config = dict(
    d_expert=112,
    parallel_block=False,
    lr_head=0.00622,
)
Below are experts of layer 6 (counted from 0) of a mixture-of-experts language model. Rows are named router (the router's row for the expert), gate (a neuron's input weights, with its number), up (a neuron's input weights, with its number) and show model dimensions 288-383. Each number is 500 + 25 x the weight over its row's rms, rounded and kept within 0 to 999. Numbers have three digits each.
Before each expert's rows: a language model's description of what the expert responds to. This comes from a sample of Wikipedia text that the model never trained on.

# expert 18
Abstract head nouns. Abstract nouns after a determiner or possessive, usually followed by "of", such as life, role, interest, views, reception, time.
router:521488494507478504507507515490482479480510542472520464478526499511473487508527490519497519508456484519495461473548500521527507524519528499486492506526499471513502517453495498475501505482520522479456493491492528457508524451490483510470476488480493497491513501588507491524547514484497540486
gate0:505534510521493485536544517482526489518516504479527504515502491503472544507513499482526451492440470494528479484511503500497501511460495455554505483461526512503525488529508498497516523518533517452489536485473552505511534480477513491501485499505553511485489517546492488503514501496472515499
up0:478501496511465479464526469505524539469516516512522527518492515492539472479484514481516546514543529514476536558510488447522492470490538508493499470501510507495487442523502470489497476507481452549509493530508533517484501534507530480505476509516515477503478478530505476517534481537481503427
gate1:504505496519492531474501490563470522496482476470463541511469520513568485496506473479496486470493477510505494521503475492496536495486479504563520529489493502505483452503514527518537493488487465528557495523526436537473465549527542511498513501494487481481480516456503503515508483553506445511
up1:494541501497520504474513497550505517522492461492493517503502495475535542469470497460522468482469527507537539507496501501496483513501489491517533505487515506483446501521506541535505511530513512504487523562531524509467489525515494488478506523536490476484468522499477520446451475529500435531
gate2:497535519483490524507510478551461510532499515493474498501533516502512498518482472435509433503452554529542525490480482491519531466506504493538514484484529467518544496528445527498463485523499514577500535528487498485488527552487487486509563473533475513477483547511536516525482512484514475499
up2:559507512504528515539483493511446483523523513545466461501507482529512531496524430476444477515513508505496501512489516513555535467489475548505504512501534449541540480459505499505511462512538520490507532479465535507524513473530527500536499488544476456523522483474518478500491533489512475483
gate3:469487565487513510504529465489491516498497485443485483489494489514502511541507467505546520460442472505568481508492500500464475532514504499498502521517494508500487484512514487498478517516508475496497520501506505527486477489491500526511505526518471484500461492535550528496535531477486498512
up3:486514466506557489478503481528467499537465482477523499467534512521481500470528476515477509468480489496540492520472486472522466499468530493505516544491487514500497501516535455528490560523534483477512482480475507465516551476509476490472489505490516519527501507531505525513459518530491467487
gate4:481512486493475505490451500470473514484520491497469497468461524509499523524518475522491495485539562509495481529514508485495470521467472545530485491502494514493527500506478457511528496539491481504529544499539490471473478467475486507483464476544493470543488480504528493547441495518557552538
up4:516494534514477489507479503523523512495503502525485480499454509478487497501478501444496515519468486552470514531502519496518571548508488549585504512525506496529501494498541497504492509462532514515529555492502523590519545532494525517527545494503452510436514497488489521478489497511530459473
gate5:484481524523478509541487514481518529504502479472471524558521507517552520514468504497550483488510504478539521515501482540490478459477525490447529526473487492516501485449486515498508516504488504484503508484520499500461452491475536499520513504513498546504483500514447530481465531464492497476
up5:517528499543520487536520456504495492493478491525543486484482465484505463490479491521487461461451446510479489504481497492519489500508481485514493514529526499505548506492503558505483518507537481508505524507497495471518491479488522476527495481501489489510492525521500525504554497457492496551
gate6:493514520501482525485540508492497475491476507507497540480514511517515494484539491504487505488521529511553499517503486496528494487484500468458497509525493482499499485530489493490522482508517519566527503530529515475523472392487535499506501486519496500519507552582489525502515513514503478508
up6:503463477474478483507465531482494490501515478477516449486506520474456521537521485522494521500512504494510487489479479541479526475517551489534472502550473475471506521494534485494503481499529520504505518478488477517538504543521520502526490485540501499483517471489548481487541477503506523500
gate7:476472512493518512471499522507508475501496464508497524508455465487470534489514533460481549506543534496503482495523485448518485511493502487493478481487504517522484505518494526521477488501537477496514499531501495491528474502492472471448495501503515515495491509518511477508481493516465516507
up7:482500475488512483511480456457474517467497499483546462462484509504467489511461449541504501500514432468453453478499494491511504488520510520488487467512490529456531478478496493446513523470484490476492477483484481519487494509531475502503489505480500471526531491468479483519488482480534511510
gate8:530557477482525488536525489487475475518470527462470491516542520515541519498458491479501484533492516496495506495472465468493524485480516512532503530477500456491508492458534499487541532434478498470505504550493491533503485545504505475518494478524513518528490508496490487502519516466489474455
up8:482518530516523527485528478504521514514481491508481530504524492525563496464452493476529481479531519484527543513475458479493516469469501445493513473493531503507468452504477499517468538507455498494533452533522539554488506538483524473496491525547490483534467519532501521463503534512476499491
gate9:499498525477508529506520525471480500525500469495498512519524500493525460516504499561552554523483506492485528439527506486493515495524532532506509491488497483512481508444476515519475471535483509517437495492490528510501509446491506513499526447506522511488487501516524472508459479540559481471
up9:502485511501474479479497531515527487466520501500490479463527502469474487488466502467464490477504466528494455504492493477489520530502491510545496529512499502471527498517522475490521505481478540479510526502476508500548496534531486512511517544484505485510523490478497479477516520479455517483
gate10:506490497500501527559516503474519521505514486542515461520518519516487504525484495476538482522473482510468496469524464421472520524506482515511515498515493510470501471508484509499484484535497495553486503452507479524514447501482497508513560512508520482520508521517514486481469533503461482507
up10:509472503499488515487483483489457480482530503487497538497503495494503457516514489493484519503481516507465486553460491535507516491502498540518498546527464489505465530494460518500534521486535541483518487522498497465495474563525481498515520471470532487495504486458480512515450464478529497543
gate11:533503472480539499531474489521500486483509506509548458493528499473507498481486519484508532497468488498545484479513507514540522494495538511522505482489477473515484512516493492526505503484518481505508511456459460492520506501500468506544472507488506498522487476491534494514504482474489543516
up11:478505498505474489501525499477489501518466554507484547527499527476517460483428460464435485504530522516485532519503447482490507500489492542527486511517490500483514520507460500472436482470589477497489529529549527509528479556529538511509488501483482477519469482461513520493521489473533488490
gate12:480481545510468539472538494489474481510525493542504459515495475494446517516527472495559502534458476458554515557513533476495476515513477512473510494483524485489514513486492492528511484487472497497482479506551497485521562484496518534478527518485502509533508494486448525465485515495486492546
up12:494505513489482489453518543480515497482490550506509502531540532495452489492488475533487515528514501512484500500506505483508535492518490539497548465488527478471512500516500502518478459534488476464507519515493533484499521493520472481467511496520501520522481511533516486488554524484473562511
gate13:486528531470497483494506493498535544509501501456511519475490500523466472499506486497561539505535530495507515525504466481431466467554516508488498486524534483461495504494477523478462487535458474510461517515547469570469529486490466520525507507481437472523486492459500527482548488499490544487
up13:519521539504499529509515475487456495506520480474496514523506519517498478501488485462525526505501480501508510534514473487489490512505488520509517511504517554444455466532530546517500482491466498524448522537559531539450487521494527502492518475466525490487492495505523528492557486481487467522
gate14:499498483505471508459505528477497512516491537494490468549464511530482474470481515495503464468439495533499505511455514528493500504455471465479508532506506486520500496470498475539525511493471487511517491517490492532465527485493516514469477525478528497497511474455470523485479502513520483527
up14:474501505506482473492504515500510462480518516538488537501470510499479485515541496505460462490459472529487470530468518564511460491556470507477515497517462543516480442546456478476491514501453499548514513468471468469492511527500490531500469486478530521474506496469499508516459500499524512521
gate15:504492546482472519493468509484491518522462498490469547543540525524521536513489490534498493515524484485499503541511496496467476549504494470516492523478506473524489523477547507488508441519510479502501496458487520556530526522481501480433508496489490519471505496482493538484463514530496483507
up15:491511494536473523455514518488467495546474541514525530505520509515531505474542480515504506538555535503484509495542520487472499538512490501519517488465544497521522520442536513510458462524468506532523496482512536563476546511442496518448517519523503510495504501481519484466519495534471467512
gate16:524430543510526526529514507482427535494516509486478464505521534506488502502438494511507474490473500512483475529463477474522516519554539494525511479528512511496494492516536494483488490522551500499524489484458548510535479508511520508498486466493506463514480490490501506518518513498515475480
up16:509496450483458464465488520501524486467511490493529523463540517474499509514516489501507512475493485481514515500567499529518471507498492488518486536496492488445463553546491471516543507481476503516500523470476448512529539547544445535487511519507483502503522521486575518492460457494499522486
gate17:461529500524522515518496495477479482507493468527457498512505465486527485528509492466495504483455502513538493484518526488502474512452508482501488520524506503488481471498488494478522523479519471544503460481455489500474523497496521498495536521465472508506503531493510492508520553521442457489
up17:463519497527508532493523493489540514526480504541471533477456461513543541506509517484512474470452498516502487492477468497483457489457465481521501510491504527510496476532498520492542522467478467523527479523488534488490513481494543500459552551499502490521493544504502475488471554499491465532
gate18:493497506505523529508519470473507528502476494522481497497520494532533456485483463510518546513473470519491492462534459507507506513520542468481518520457525529508546494484534511512459490497494491463483489537509516511520511488480525466480520535489468496499498501492505556503522511518493520455
up18:501529493512506518496509465514556495526520516502516524491480476474488504536491540481495487527536505516518475484489484507480499497519487489447475496525479483491477489478495476499511521485501520503494525510504516535489515464501479465509538474522502465497487514492493540475455473461439424506
gate19:475486478515523500504523504486475480490472485532481461494501546533525506477475478473503531479522487513513468454538500484480490527445487526503533468487514494486521487472471531458503511512499501518507494517499485518496503541504516501507535522509503485501495495456462469493455528517500511507
up19:533490479512477476527457518492474474506542491514521484480531487463503496536489481486478546523522517491492504485511562517551478516477458520518471496547478505480529480484500438530480496485497516493539490434477455458536492490505489547528512476514475510502512534474507501493509463532521476506
gate20:468526484488488494491482564491513535493532515486508547509517516541488500453494504494502495522547492504457536546490481502482473535502491522491509517532441459451511504544532510529498483530480495511482509469525505547539465509465486505489546484534501482538507506481503509493464505523461513547
up20:530484491500485455472522505530522515551505507483531487513486544501473489491530508488488520468540514473498496522553540499526491471472521504507492482486498488481464556497503525528462498523452496502492521510496488552469560489492494532508499503519512496510487494497525536483534492531484541490
gate21:516510532526501473529477472472554502531487505484525523487507509482521490518510498496540514486508466544526487509520509500485517518532505484459478495488464508537489523506489521526527507521514531527455506505552500498528468495498494499521538501483476467466493519495568549463527467493523500497
up21:485508530463505515497543519535484514502502502540491496525512471480504514522472478472519457508491480504493516440476494503467537502496480515477500519502554488471516489527480513477474476506490470515489539495502526508499533488517559536499485533526495512528530483519501481492505472521513487551
gate22:473528476475448482517483512471498521496521523520476506532485516500528491506456487510508507491540519458467516522528508528478533534520521502472480480500504512513514507524484524498471492461503502512569510507507475500512539495535526469538534478531490481476514487482507533457421484510522478489
up22:519495461456484503527476466447498501478519563537483537498502500484504518503470501513517510505565502470518514503508510466471517490524522509487501526530492539495525493473475515521447469482486513506554509483493445500464507497479487485551507502481505515483493512506512523507474514485514504515

# expert 0
Digits in numbers. Digit and number pieces inside figures such as ISBNs, coordinates, stats, records and prize money, e.g. 00 in ISBNs, °N, .262.
router:515439475501481474511507494494500463487510529465517458470500514473486499544501464524480527545513507513503486475527493533515497513509500502518433536538486479497498518473510482442504510486538498483482505496486533490498505461528492536477470514506471490503501510575484477529538535471507508489
gate0:519487516501499466499518475496533505465485522511566467506463498464533505525512496517481484565482503529505494520495530495487503524488527520535519514485498504484488531503509552517481496517533501463494536495500548499510521512520469533518509480542511492497482492485497493476465484497490484494
up0:484505500488516502527458495456514500513501494493491516499529506481461475476480465480494456475508490495502569509523490527483534511499481475480493447539453499483473478517441463486524498456476453483530467535468454488501470498490500464515496491474499502480511487524551529535572523498493503468
gate1:515566506530474513517502491498481525527534491546490487504512485523550498465485528491554513504425483517482498526491508516498492540494491456504514522482491491444487488498491519514504509514537492533506537488490463498486543493492510529509596504488460518494513510489508506538522492497492470503
up1:494543474527530529509511545519511505481524498509498454551514482487508481503462532544451530528440502525515557519472527477462523482514516458490528466504538535482489489497530473498456535477520523450485501529507456514472523469500500521491484493503514553510499490516533516498514509518546518512
gate2:503487495506523503537511495550540458477516481503493460488461483536522535551511466480464523539558515506515507492490461494480508519534477472463542522500551535528484557518502555467490480511538497514501508574521509493478485504490487498525530512530491525522497523489464469497518538502482459540
up2:497522520492503457478545489499499561531483483498509502472482498478513515496525500537571468473461490494510474551536501469505510465485532523525491482486477483529521521531528503530508507517506534496514476493483492492531534466516481493520526510511488477502476477483563493517507486493535522449
gate3:471464525498476471498450496481500524465536533454479511509487487542482493527472500521496552541512493533518532514477500476500493508528478511476540490484500507501463530519509520520498500496562528516478510563506515539530504489495486508505442515514488468500497469518477529502488489534503464501
up3:537475504536475491480496473500499538523524521487464478555496523502510498517479516521526536478495512522513527498468492494512495544488477509481524465505462497505470530497483536533487499488541495525485511540501531538497478473521473474499462493530493473469513512540520526499484507527495466521
gate4:499522484486489503492502500510477485518545501512497528489523451536483509497532490526511435507522533544488482453510508490538492487502520525440523496520540472526554492498473508458485499508480526550480472499494547507494530505518481477523517529518489476493480536526491511475505489508482513469
up4:494525468499519542489498501484472461501491494484492479512507469510469519509501513486506486499506528507525532498480495489533510507487492512471504470502517454515530508467505478465467497477510496521493466493474547520497479505518467489483511510495471493514513475461462472502435526490503566485
gate5:512518513490464556476491521510529555463497492521502490486470507455520483445494509458493472472500476529485574526500469498441527513544507480531509545497469503486559504523531477567511506477476500497483517494534458475509509470482517522488502505500472500450519492456463518457507478503504464511
up5:486530501502509471512511489469491485487510493514499551541526517522462515551533480554526492558502507487497425485459541490529491523480500531483507490498498514512441510484501549461503478476511487540501492471498498498496509537513471472530502475495551480537504503503535432538486496527472546478
gate6:494442513497501433471515526486497457511504437488524483515471454495497485522502511527486485542496521477512504507541514487480521465483508496496479485449497479530485524468563491529509539501553517501485500486534521497501510466496498476520484483486467515493525458511507498540497515497526491500
up6:495506494520527486467505492513489504540473474532504543477465507526461533500521509520462511506497510475517529500535521441503484458492490446512492493459517508571457474520534491489511540525528491512503469552522498499474482488458514450490492492515520540526509489492506457519495501507517519491
gate7:512499475502527521500494492470454496473505501497501476498510525524476441493472536482497523494532493511463506504499526495508502519477541451477476510522494459533464475496506486484508505499501502481537499493528504469521467478548475485517544493514511466511496496487449505512509522493501535472
up7:453485509504484517529510512485471496494534521500496504528509463525497530493540461528494502477441493527507523485483492529479525522519507488541511515442439523490503544510485471494469490460530512504521459492464485527487504516462514495474489498460505523479495485499496505507514475474509500486
gate8:512525476527461507458480494487518496480518497468476459494490493500476467499498514527515571544517476450516432489548505571507496481506477508542506520547512469502480484471489445457515496511493503449522498483525480498506506436544492498521493485515540509502503503522504444506510505513498519484
up8:535513481543499489477482476501495520496524500466512457498476544504500474488524521530493538526530505469540451472527461520519480504492479538499492542510510495484477477442537438492505503522491544470490483495529517493506497476573522525485507493479534513504523489570509462514532493531503494496
gate9:527508538520489473489533497516496527484496559555519497491518489485525513522511533553503547508483500556506480516480534526539485524476486453483535508508502457491455483485461516507503517504563503486519468509472518487501488515478521479488514519490501483542460502484517511484501499450463506475
up9:528457534483494489497469495435482501480489580497497528481510554512498503512506472476462518470549526536467489509488489546458481511472498498555481509488515490508515493558483511474514506493526471528528488504483506474511525511509521464510508497486508458513460501520483484509518507464498502519
gate10:534479483506483461507492530491454453533502503470515412483471464511537506480524509493542502507504495434503455498520501507479492484496494543467485506485506492529524502476514501520489519500528466472503488523548482495497510443538534509544522520518491506504514483492427492552568484467528515475
up10:586494472523473484504492497493450475519486488492485403502471536511529501526496511523554499506491499447514523510560493482466512473466509509520498526517503513519535496466500489486484515502536499490511504487573523514515535452570507541549490525505498519540491515529476517516539496471535487492
gate11:527496553488475517486493497516490547464487482513522457524501483530459455542496473473482549469499530526490529555490501497507495506528464496487481480486485478513483486495504472523490468476496561468487527496512510476541506508522474512551494478504494501497484486514454494541518492485549484499
up11:483493472502515494542472517417491482486507500498488541490525509486513536484516539515468517513481472501496470459532473532481506466507526489504512520500525506510546535510517511510521495510526470493527508482520495524506513508496504478480522476483518488518546495460518472463471503487465544462
gate12:522494505470512459526503507476476525515535544512510470515548535486530520457489494508533491517475464504545507474526513435519533525504523533487504527476481480478487523479540515541511491508518525462497514445469530462503522483493503520505539506488461521516526497536504540524461470466488499503
up12:493495501498537465514540519533498515511475512517485473533532486489486535465487510467499507495483516458530493465538510471487486481505522519488469487457518508505463509489492542522491494533523492553494503485462474512498487519500527466497527499491477498524479516545490532495484512475451468503
gate13:533482512535511468500483459486490504490514511485462534500504480458506513501512505485521525528503519517557480476481515475504501522470495469480489464521473492505489507540505484496481471525487457504515492453510531518557460492501531499531533497487493470527490531496534468485505519478481495498
up13:475493491514520540495527512505500528500496494523476514511519491492481509485485490473531511462496516476495550500517482488469507517534520496551557469485478494507478498475501512507493490471491513487526486538504500518475497478463482482520504501487508498463524463493502576469487490529467460488
gate14:528505485514539513461516454507483476551489510542495527523476509469510522430473488499511484510488512501503527538497482491491481499501513484488505514473481465508513515489518479472537497472478513487523494507546524523499475566512491517519491455533501554497484481501443495465516516471493492518
up14:533490503473479493500494469527482506480498484534499483517492507529543514549479486521520442482484495506488515476473498555542502519478503533484486433511500492485476500496438529489498494519495487478484540519445502509494520483521491495484516506527482489496490522519512521545478513515541457530
gate15:505500503486502525514478494478477535549544453523438519468533551480542553518474538466509474433520504542520479492492495515473473485464553445501496461551523528507499516509480515504485494522495488552511496478502556535531485540473521488507514501535469484483505528489487511470445523451507467531
up15:489518511501517537490479508558476557488477454465499530493490494472448512502521535485527508483496478477499487513535491484484483474495534517459516501493513498494496521540574490496518497539500486498499500504519493500478500515507503491488481516488530508490502507470548502486539499519520504518
gate16:530490474495491504527501504463509487482489505506454496473484505545504518509464506473455465482522482518523556542502488482509470513468479460507474485463519480480477511494517522498497518493506475531536522555491530528466513473484488464467508508508461519525515516493501498493508554472495480525
up16:535494515512496464507473504483497508490496505448508470506483485487425465538481467470507537534517486478479495537494470559505467505481482495452522486503499484537514463514534496458507474466502520495514509515518461481481465530499478481490511489549504517490476481460501473498527515508482518480
gate17:484544484489471531511501528485517467550511466488504523490521481506504487516495535488451529460547492510529480508497508534514508497517531459506495475491480498518467500481491490514501501517466491511522510480519539467504461500423482458490503473468504525519502496491471494531502505486524529491
up17:485497516491474510483460467501519514543541516455513557509507491466485507524480540532505506447538494485514429507512469539521501473499462489495485477495519481505508491508485501495507513519506502503479477529470536507470473538466518491472531545495513479510508551480442456511484486501503502512
gate18:484470534508523501465562483483445451489473517519514538516495495506456536490539505525513507526488491463531494491521517477543495508498488479526498490494488490525534544491484493489528508484513514508478517464511512478532552481471474541526487497495501496505506498482495537493492520556493447520
up18:486443548506518504502527486517533476520512482514484531509543486492486512471519510503495473506506466500517498500512521477546483538520466490511538497488514511524506526489531503553531479477480520502502542480503500484470510492480505571498502498485494479484491488493508525473523498516504418480
gate19:533504542488495503469497502507494482530463481534478502557502508502497462521487503503487502475476505491495467517530480512507479522478486471480469560482571494498452492488511512489468476502524467528488499535558548559496521516451501517494573512537487518534498517500514500498521516506464474477
up19:511472484507505502500493500506493484493490492511467542496517518474442484527513509491474468553507453501504495536503482435495493489477503472446526473545490519548523448505509513467509494481485509519499484493483481506493459558562488488518484492533538499521535532473515485517483485515503507484
gate20:567507510501511496536492491499517486472468497500509557490476504441497519470483509508474504531508439525546462497487493484492457498500522514503445461506542523459485508498554511464499501475497518538492499556520482498489481513479471458445521501461501496532489517460547497539506488458538498480
up20:448479530513464519493526505490479502484528486526498497495508487569487461491523498539503513463444546498473556502492473498523520526500487462527528536487447463551517495508482516541549504518488497518526520448497502495550517498553480523553471478518497479506525502526471515484512484499483505458
gate21:527495500491481488471466511483499513487521502452475501530500514498532526495507500535487497546476456512530483471521483510529505478514510535503469497499501506505518483485485489510557495498519506521458477451507461508478544465476518511485528469529513511475498513548508469545497494489513472480
up21:507523502513511510550513500498483463482492515531514511469492486510467468517502486461516478448507511468465510548505487504474502528483513502471554524512501493521506467511541523490461523455476532489555498541532502492467485508484501495467487483486492480516506489473557501456491517439495539497
gate22:530508507520497479513518507514477458468520498457568508508443535484479513495490489497484490513501530486516498458534507494477513540510510490475453523508453487508511479548567488519496468473496512463479533505481491508518502462546462493510483463508506507487546476477460497537490490500556527501
up22:513552467529538458506531489488503485499493476457548493489457514494511549505497512456492474506505516489555493496489462535488494489473523525470484543504507496488545484525522533500498521518516487476498515562459493529464515472516475476472500491539499514518491518498454538510484517496542509526

# expert 10
Articles and determiners. Articles and determiners before a noun phrase, mostly the, a, an, The, plus possessive 's, e.g. "the same name".
router:534466482471471466507479525466482477497539545484535449492519512460484498510510475508476522530526501523472493476508503523491529525519543528511489518525498448474512526484491495503505474473526534468471522485494494449516515493538474520492512467492479507481505479566509469524515495457506541496
gate0:480485498497489503516486500494552497463523509462500477501558489491501510512478528506553492564468483466523489501507512531513501540479526527480463446513482479475513514537495502497523484485491534483503507509482527443525492499474447509495498453491475499535481497535520507540504487481531477507
up0:531484532509493525491504520448431459453528518487511541503477522502479489537539481479427506493494529561477486477517493503503481500522510492525484533500474499515461497505524503491481485510522473496490519494480496518555540472506535523490463512499511513456504471497505471507535514525494504459
gate1:520477521456540472520478523480461525521445519523501469515507497499507487484497525524478482494512470492554481532469510515479510552492510503517546464551538508464506537511485475526496471494485509518510480497561488504516543498511502500553515544512502523493498495466503494474489526550502489502
up1:513557507486467519495520515516488484474521456487520518479532537482464519547518494526500505491530490500450486489500496491522477511521518479472492488495499504518479460485506513483458488507554485446529488474478490496483506508460531489486483520506502483521517475507504512510492509520481424558
gate2:505502539498536500428529498490526493524456490536513492482480450492493542484481533491487525481490561519509485500487399545458466435520503522477518470469482505500518453530478510490514513499535503526552511500464504478536519486541516522532518485509505466561478517477505528496512491493503469473
up2:510465512486505482492523502511508443464463485520530510468449465502519521514525528483497505518498544491524477471486439488472495463510438515485497450500477483524522474519502492487509457480486543468510467487451519455490519506554516478498527418490551482522529499510486489494543483471464480500
gate3:517476513480491499504481523463478517499512516519509473521493525492532494492517505521490510462495462505517487512497535512530559500522498506501525481554550491495508534522511473503510456489475511514521512533499493511542535545518488499526523505495497512468517500481489515524464537512506511488
up3:534521511501485514503527495568485489463529533507501504455498489453489509510517483489506493507512507488476481481508447486534471484501522550509481522478480505535471461473503562483517543550532490477510460521470483479512475520530544528471489470508520485495520507515489491501516454459514480518
gate4:482497504463460511488503468563465512566557513485504527485491476456496477503477482494545490490446534466503528488492484439534513508479502488555480489462499469529474465473487471501508523496478532536505488553489459514481478525491508464471534515507512536449467532516515521502477492533495497486
up4:509480474503474550496529524558522498526535500508516504470500481437557540512451535502513471466466501490555518458529522466477521486439459508477514499459506515494516488482491479506517500468506493508471495517461491493466501506499530506521514499504477528488491515490483505484511433519503453493
gate5:525513461492502511421527476468501490512441508482503525460483511449462509486535505492446527523525526542486515496520441519482514504492477499533502546502511458477549528484545513514497496487541536493459559546469527513533530510525474472488529486518518470489491482490492487515506509493542560489
up5:484499483555523495482498476503535496545500506504524559502504508474500502483525530492490498484542485506512519512477482413477519507516470521518521474456488481531532518506533507510498540489493528501495514502500490544502486519517478456527531503537526495511504515497469479471478518460513517501
gate6:511471491489507486523517511495495480486536497542479488494484469520529513482521457459533469490515490467457505435513476506482485486483478522519536500492535501506512510506492508494504455489457526472518504503545515478513462494495561515528509516502528501535529467488444482482504485544508470483
up6:499510520519494510532489487489471489515495508465497507462513513501502452486503519515506540509479506498480510496464530480515511501518529484532500500476458507531489520518522491510493533530502497531473526464511506556484525487504476469479502550501498495516473483502488472520478513523559535507
gate7:473515529492495554525476459484490437512489485503503492532545539522502501541511458504498517479522467515463515514484505516507462488540472478532492467537494524451518508475502498474485539472519506492537482457487510519527485529514461523504501480490476510519472486493462523518465509516483477480
up7:513507497504518491512453429467500476492485484495478483495533531553543514509474530489490480482551485466466522495493476508492485475532485497510488458515492541506506503487466512494494534526466497495491491473492493489486507558479498496492531513523493526541503506504456511536480514483441499495
gate8:550504498557543483495517500511511529534488529503474455532526489480522532493488527518499473482494507498547513529506565452521510471493490534506524447488493481486473518524449539493507528494500445528463426506501483552487506485505520497475509518525469524517445508473524551526516520459441532468
up8:458524533504478488523481480484489538508497546492499513497503497508490470494479540541482503496494517525475519543504504497487437546494487493520495476471530507477497503468465493513457535515502505490487484545532504519490477477487503482452500555477477506535460524467507530524486554455483505485
gate9:503496481507487479515522505460483536466506556475467503482503506486452512511439541453539535523459496530464513486525467500456517478476495486490519514513508424507537489547477496503480522499496486519479553514496499508496525484533451528499479469498464503525486497518453501507491474491537528476
up9:460530514496479466523492486484516538501495509451439543500481492541488518455444548472575530520474491487471495494514455506425540465499475531496517510480472503526533498558468516507479531508452518538474542509524478506474509510539455477513506503501499522538475483503481491483493487486525560485
gate10:502508444476517457452502510504545508521512494489485547531489497457513491509520518508499504505489489528509521453516480531457533520512504495528485495499518497517503442485517485540466494489473533526498499501561482532500487531519544471533515548511489538496557496480478514497505506530514483529
up10:507479505503512543489510518505489456507503472562528532523476504490510537498507473503539482553492511449532515504478544436487483511521488455459524514553512513490473535493508472509524515501462498533490457491491503540536509494519494483532511474528463500465493506454488528485494486544450462530
gate11:483498475489487488516521494492465492484528549494548531478520501511508475481501480500527542511485503497538528469525513512510490532505560485517495452481585467512460454548492501521478506511510466531491461507524509512492498513491473512506530481500508503528461501485498505476501525482463503488
up11:477467477505548478522517435532466511526508576526523538494498470526491510465508506465506538529488521481512486502480554491510482536496495474513511473497548497501465526520501511525529550502472444535509489509495500499494542496473509528525480464478476488474465481513502490477476517524503514463
gate12:490454448492444439491448475479463483494512495471492462504503521458493479538536506531493482565487477490515493517498554475501515508519520485504471487519489518465499512507513461485533480473502536511471457521511483514478494522516481473505509530479469502498512480499517529484483551547522542490
up12:483453467522469493464450439499448543512487520499473478514485515468484507536506500501470471552507478501534492464473526459482513481516507458493507504484483521481491518501502489526506486515493529537473478524518481522494498520502503468490526536492497496470476497510491501473479524544482562487
gate13:489513501541528497493507493467495462523484539491499522482515505460520497506466476496514506526464471503524492516519542498495509527486511522484490491440467555535468505514488469489456516499502467463500479526488497516468497490531499554492497440488440505496512498489468543501496470492531496451
up13:467539479561511472515518478516524497514509508511504503485538523491498504483476465466512492519505447469543468501503540493487498513478474510495478486435518529525488489556470490541422541485479441498466490516517491482480478521504484504523525467470471520518476512446459530498462485490519479477
gate14:500491485491517462479531516472494490506510536466531531476497477537455507524549507487534501451491516495461476480503482548500477473498519514508475498490526507452508478536479472499520505504519515532526484478459476443536512481489514487506529468488544494534509485527496508487493498510499457486
up14:473480483494504504440485514436476499516520542499511515492444503532484480472543497481514543437501534497469513498500477529473498471492527504533520520517533505491478464508500493516503500516484480499510535493532517432513546523507495496507509496486521517525450473466473502481525500540508509465
gate15:512508509446473481532509417507472488504492485521495536505517497539483511514487451511528501515525509492463482537472522525482491539503504496528533480498529532485490508478461527512507483507482478468494487493525491518477505527451524487459499492504494517455469524491489507482476537515470480481
up15:486439512519508574500508515539508465509505523530526505500493475504484474492539530508494465516450528476500506526485501474514479458516526460457505477503544502501464501514441505464481529524542503504480478501495528488502480499440473503475521512487503477522473490499515493535492497528471473489
gate16:502473519487476527511468506530500473485507525486483516451515508477492491471506511477475539503494511523512501471514440536520518469513524511504519463506548463529517494529484579513524494524504504509482540496486484434516504504480459501506526486500517488551523547561496447494474481485510498502
up16:499522508496497504499486509533557496493485553519499550483505474448453512463519538475502503483518502484496504460510442520519510483510501466498511467472545482506520507530467561537510496521471462521488519496492497463494496492443463514507515507514483479552471535527510476509510505493501491499
gate17:509462492518570466531494505455524477501484474494483491472544482552491507498552491476493524462528485508554486527482552497539499504507491537526496549495513502499499509451523525484481472465535525456473514524459504506488552486514453507534491423510519508505470484471498455498526486509480523490
up17:524505529467431514484501514459498507475491537502515486520456512456527523509506486507463487539512504474499520493523475496472506520532514469495490483533493463460491492511501466506525468502487547533506527459546525454503476454508467492528509523493482500491515486510484531506525540481492483477
gate18:487494491512490520477515538488550529473527521488497521476494522502495442471497480514525476501518504479459512487499508516542531552528531541494507509504505453491530512503500504472508471502468524442510550520527508512494529474498496515502494450514498488488506445528536472503490500503534495513
up18:520498495499486528519533538505468433486489477513501484492469500484504475509578466507478557498502489493542496483486520493529499465508451487533498495526504475503495490471506454488502484466542510469465478494453501449507500519471479507505484482473519535457515521522508488519514483503475482510
gate19:515494508451452501457477509478499502496479490537481514499484532468488487519499498446482524524501504481475504484495469516454471506491472442535498553501529506484469525500504534478479499538475503491501522524555489487456506519528465484482494545487469498529506497525514506544473480496542514494
up19:463491486554491520543502534485501504490530493449481519489529527488520485521529522538487477473519499568487485530518548482521515512519509487519467469533418482498494512465473445472471487483506486469520464502469496524548453508479500515522476469504474494486499505520496485508533542532492462488
gate20:537487490500496519469510498488492491490436505497479491479518512502502484495440459513481488461486498509489499488462457524513484477471548515524524506510515516518538524520507548517470508516510476512440487522486525516545526477530500492463486512490530494511508432515528513488477536491495527472
up20:518515532538518524519542463492482507518403493489443490519517544489523486493432535493497489524480502506508519458467472487517472453450492498507507491478509572527509539530530566518478530476525414492507483536515504523535508497504488493449483507491512485504499475511487568497485576518516523516
gate21:484510527505547542464515483504488534520529528474476462522475497487517514501491523485507472468533491489505495520493528510503522499528502472527533510501512491482467513466504555518537516520503491515483492512523470498460529505530492487502499463473516520499501468454522521510495527505530513523
up21:535490513521456484536475504506459516515539472492543504490477511467544439494494460494492500495489500488500527519506519526499510534523518492522483515529462475483500521491470437511499500447517506494473530446498490491509528500481483512490499483504511471451507461491527513501469476471485493505
gate22:510489503513457533478547501509523468519517526475502547521554472555502500499503500533491508482498494505502506469506487540521495448520508474500488507489502509496489485499498475450490492495527518496469489503498488454540430507485525513460492499480503519498511528489500507514496485508531495518
up22:505524467504461496550504477538501516514509493531489515494515495521510509516514476543523476507547450469475520524480480503509513519476489479481490500509486506520506485478437479505462493490473532542515464431523460439501474532463537489479521516519501520530520524516489486485452481496491481514